Weights of a small mixture-of-experts language model, trained from scratch on English Wikipedia: width 96, 8 picks a token.
Below are experts of layer 4 (counted from 0) of a mixture-of-experts language model. Rows are named gate (a neuron's input weights, with its number), up (a neuron's input weights, with its number) and show model dimensions 0-95. Each number is 128 + 32 x the weight over its row's rms, rounded and kept within 0 to 255. Numbers have three digits each.
Before each expert's rows: "comes after" lists some tokens at least twice as common just before its tokens as in all text; "gets" lists some tokens that make up at least twice as much of what it gets as of all text. This comes from a sample of Wikipedia text that the model never trained on. Tokens count by the router's weight.

# expert 9
comes after: "\n", " |", "| ", " |  |", "|---|---|---|---|", "3"
gets: "| ", "|", "\n", "-", "- ", " | "
gate0:071139146126101069080110081161131092148102163092174105219127103135208131047093178142122103100126132108097136152133097102115113132139153122097185133120138148073157099148117141146114128156149127177065091165137059118121091134103109135094092150130096150111098113119189100171097140145178121137
up0:124091136146098129117138059158155133111148126148131155125153104113132062192172111158133106110129111095086118114140137096168110063093181130076154151171167181087165114145101152127172080105160110175136176122111112146099135129145179114087143157102087110131111108109169169169124054070148142045
gate1:115201082127108118134087148088121100104094130136119132128133085069147137122115081163164120148108135098070118139116158093201182188182136142104126103129180147127102060119172089112141097125102109109132155087122107106213066122144111113126141137100076121109138142084092069109152062122176120139
up1:107169144078088152110101108135117112066140113161087148184145178144145127071143065124172110099155151131134094103095166140090151121181127083093162128104128129141093099142107144178185185194103131122119144117051149179081127124148096112185142094155130086162109130184148105135070118158158114157
gate2:074146134120131088098165099115153160114145139084127077152131106104114150213129129179159135117113123087156113140149133068157140132105165178137100059162138181112136142096133102159131120095149155138124020097122106066164082120118140135101127134166160139141098109226133164172087121140157140155
up2:120119112124104156080087205099180082146154152154138091085138151084170061078137116157146096139035152138121186122134140123125084156142120132144128171121093128102124104096165158115112103162066149155122149120108203179120087165104113131150172098118064154094149132160087130161129147096137090096
gate3:098186097104114079126167146141084112111147151118139138157113164139122094094068071100104191157118113116116207158123118116161124169121150094041085142104142090131087139082158108125119155104106140161105172186174122112133114078150140124172151148145078156103181090140179109118092085151110163175
up3:105164104141182151117173124069124136159117110163118102093173126132087112139102074173166092151169121122146131092098103164131086106149162120074113148188127171144138132147090107128089143097202173121152101070108140175086069069142183118111166107141159128120149075120088160116094160125111058145

# expert 142
comes after: "\n", "3", "4", "0", "|", " |"
gets: " |", "|", " | S", " | C", " | H", " | M"
gate0:122161143164092156139069175126111095127104129150109099121134243078070105114129126140113051093157175169122081159100141105144118117127094167159108144156107135156108159146121112167127055101162139177133103085078119164135133152159105134166140101072101138154130119195170148133106134131089166087
up0:110135130143197112184105151122098114089164113122129111123140230069072115079135101128110110093121156117192168089145089152166089162152106143143140153145161060126162110118153103145158093150115074163154105105132071107133159163144098101144150087156101181150141088182104137075173112115100108121
gate1:119174124103120152099128117165134126171118195126167189113148093171112115153166187169109096122100141150130122149177125071189095136119161169153117148163069128116089136143107152136137133166188110087071079188129163118160107149160191156168072124128144134137096101160190159135086125125095178133
up1:239156149147099101124144111107135162128078132134076163128099090141162113107085072160137150121124126136133081104056121132089094058174154053119126127157149171115160133110088099125186098183100091119136187122143135134127130143117118146152114134107091112116171126189165130112163085119132063133
gate2:107144136158174124103159166072103162134108144112110108159141099164139127076087127170171115156170134177094151144102130099217159108120126153077079134186092155100166119166086122164134065144173170079137093126097150213162112111085119108133094170135094158122117146118123158155114092080085133125
up2:075107139113114162093141123103079157168087143143096131131141101127113193156104078138132205156069132147127156164087178123132095121154141112207090109129114145172144088104142137133152037148131164084146156128155140168174131104139109072099150110123164133164141096159121140164140158192085171178
gate3:184125135168103114117199140124162146146089149135130199130089134115149122132075091068106098124077123143135166122103076162138140148156116068100074145142135071163155114062155111175116132112173181116097079121149093156081073078133106091063142144116175144134117101139135138116120174130140090078
up3:101101141099109170059114120056094125050133147102091143134079103164128146134163178185131137155105140132114105122146139074098166115132148150115107092187170123109101135112188149152117141134129077149179132171129118125129170072085123102068143161105152110147109124140148082188164119131190202144

# expert 96
comes after: "\n", "\n\n", " |", "===", "==", "| Party"
gets: " |", "\n", "|", "\n\n", ";", ":"
gate0:147152165156145131103109150121107109151145119123199125054119136139190081087096120131128154183137120089160121151193126148124124189149100131093139111132088136132129160116153164114083029104165145083209168123169116148161160104101130142100082109134115174101165160102145124168117131101081155071
up0:117177131142152109107174161106095122194132106175093160116128142108163100114189142141138089177039073093158122148093160078079149170119152138084132139113110133099137113090150135091152178099121115028181177121159123128144152113118134137066081077141106070139133121146167138156109124146147122123
gate1:112181092088140076135142103145126138157113192093123135098130180188098090098140177128139183127138125147100131124150078079191144118214085116133148093162178099135120058114132135121142090128098144112106100120084094117120145051126150182127121121145137090133168112076141144090082079150154109176
up1:138111115092084190089156152102145163146149087160169146098109181135134186165106137153171155156117155201109039130097152078119075103154075143174107172074102130100140111142132196124121129142098092132109182142089114153120083120129140113114090173109136089152182148114120153171162087147113120148
gate2:132129190109101123147080182145142095118103049139143130102100168143177116094106090153177139147161133134114138150112165161086121185178093073119139156162127108160141104108136083143100155093116161146114143116138129107148168212126088199086173173152132112138141134090101124089122073133214115163
up2:095186095148158081132166128095065121143177094085161159143159135155145161151110193118159147129130140147090115055115139162139153120105110142150164130155158119201106092088119156135127122169101071105112133103108183132108147100167127185151154070131143099077092154135059087125111140082139124198
gate3:118116161099080093202121172127099096179090111139186184158109094078189115118147133141136147105157150075126141152114143158137150086118116104160141161091094180108102119179123196156151142072128120092107098165132106133161122113085102118056125117155068158115071165110117110141122092105093185099
up3:159092091137167126079146098129114130089134148170119129114107135145114093107180085130128142070083113104144137140113136082124135152059141119194122185116133111096051138116178112149120120139108135101106154207107088119064115158146152242148084095120167122163159138096146152129135109101190120107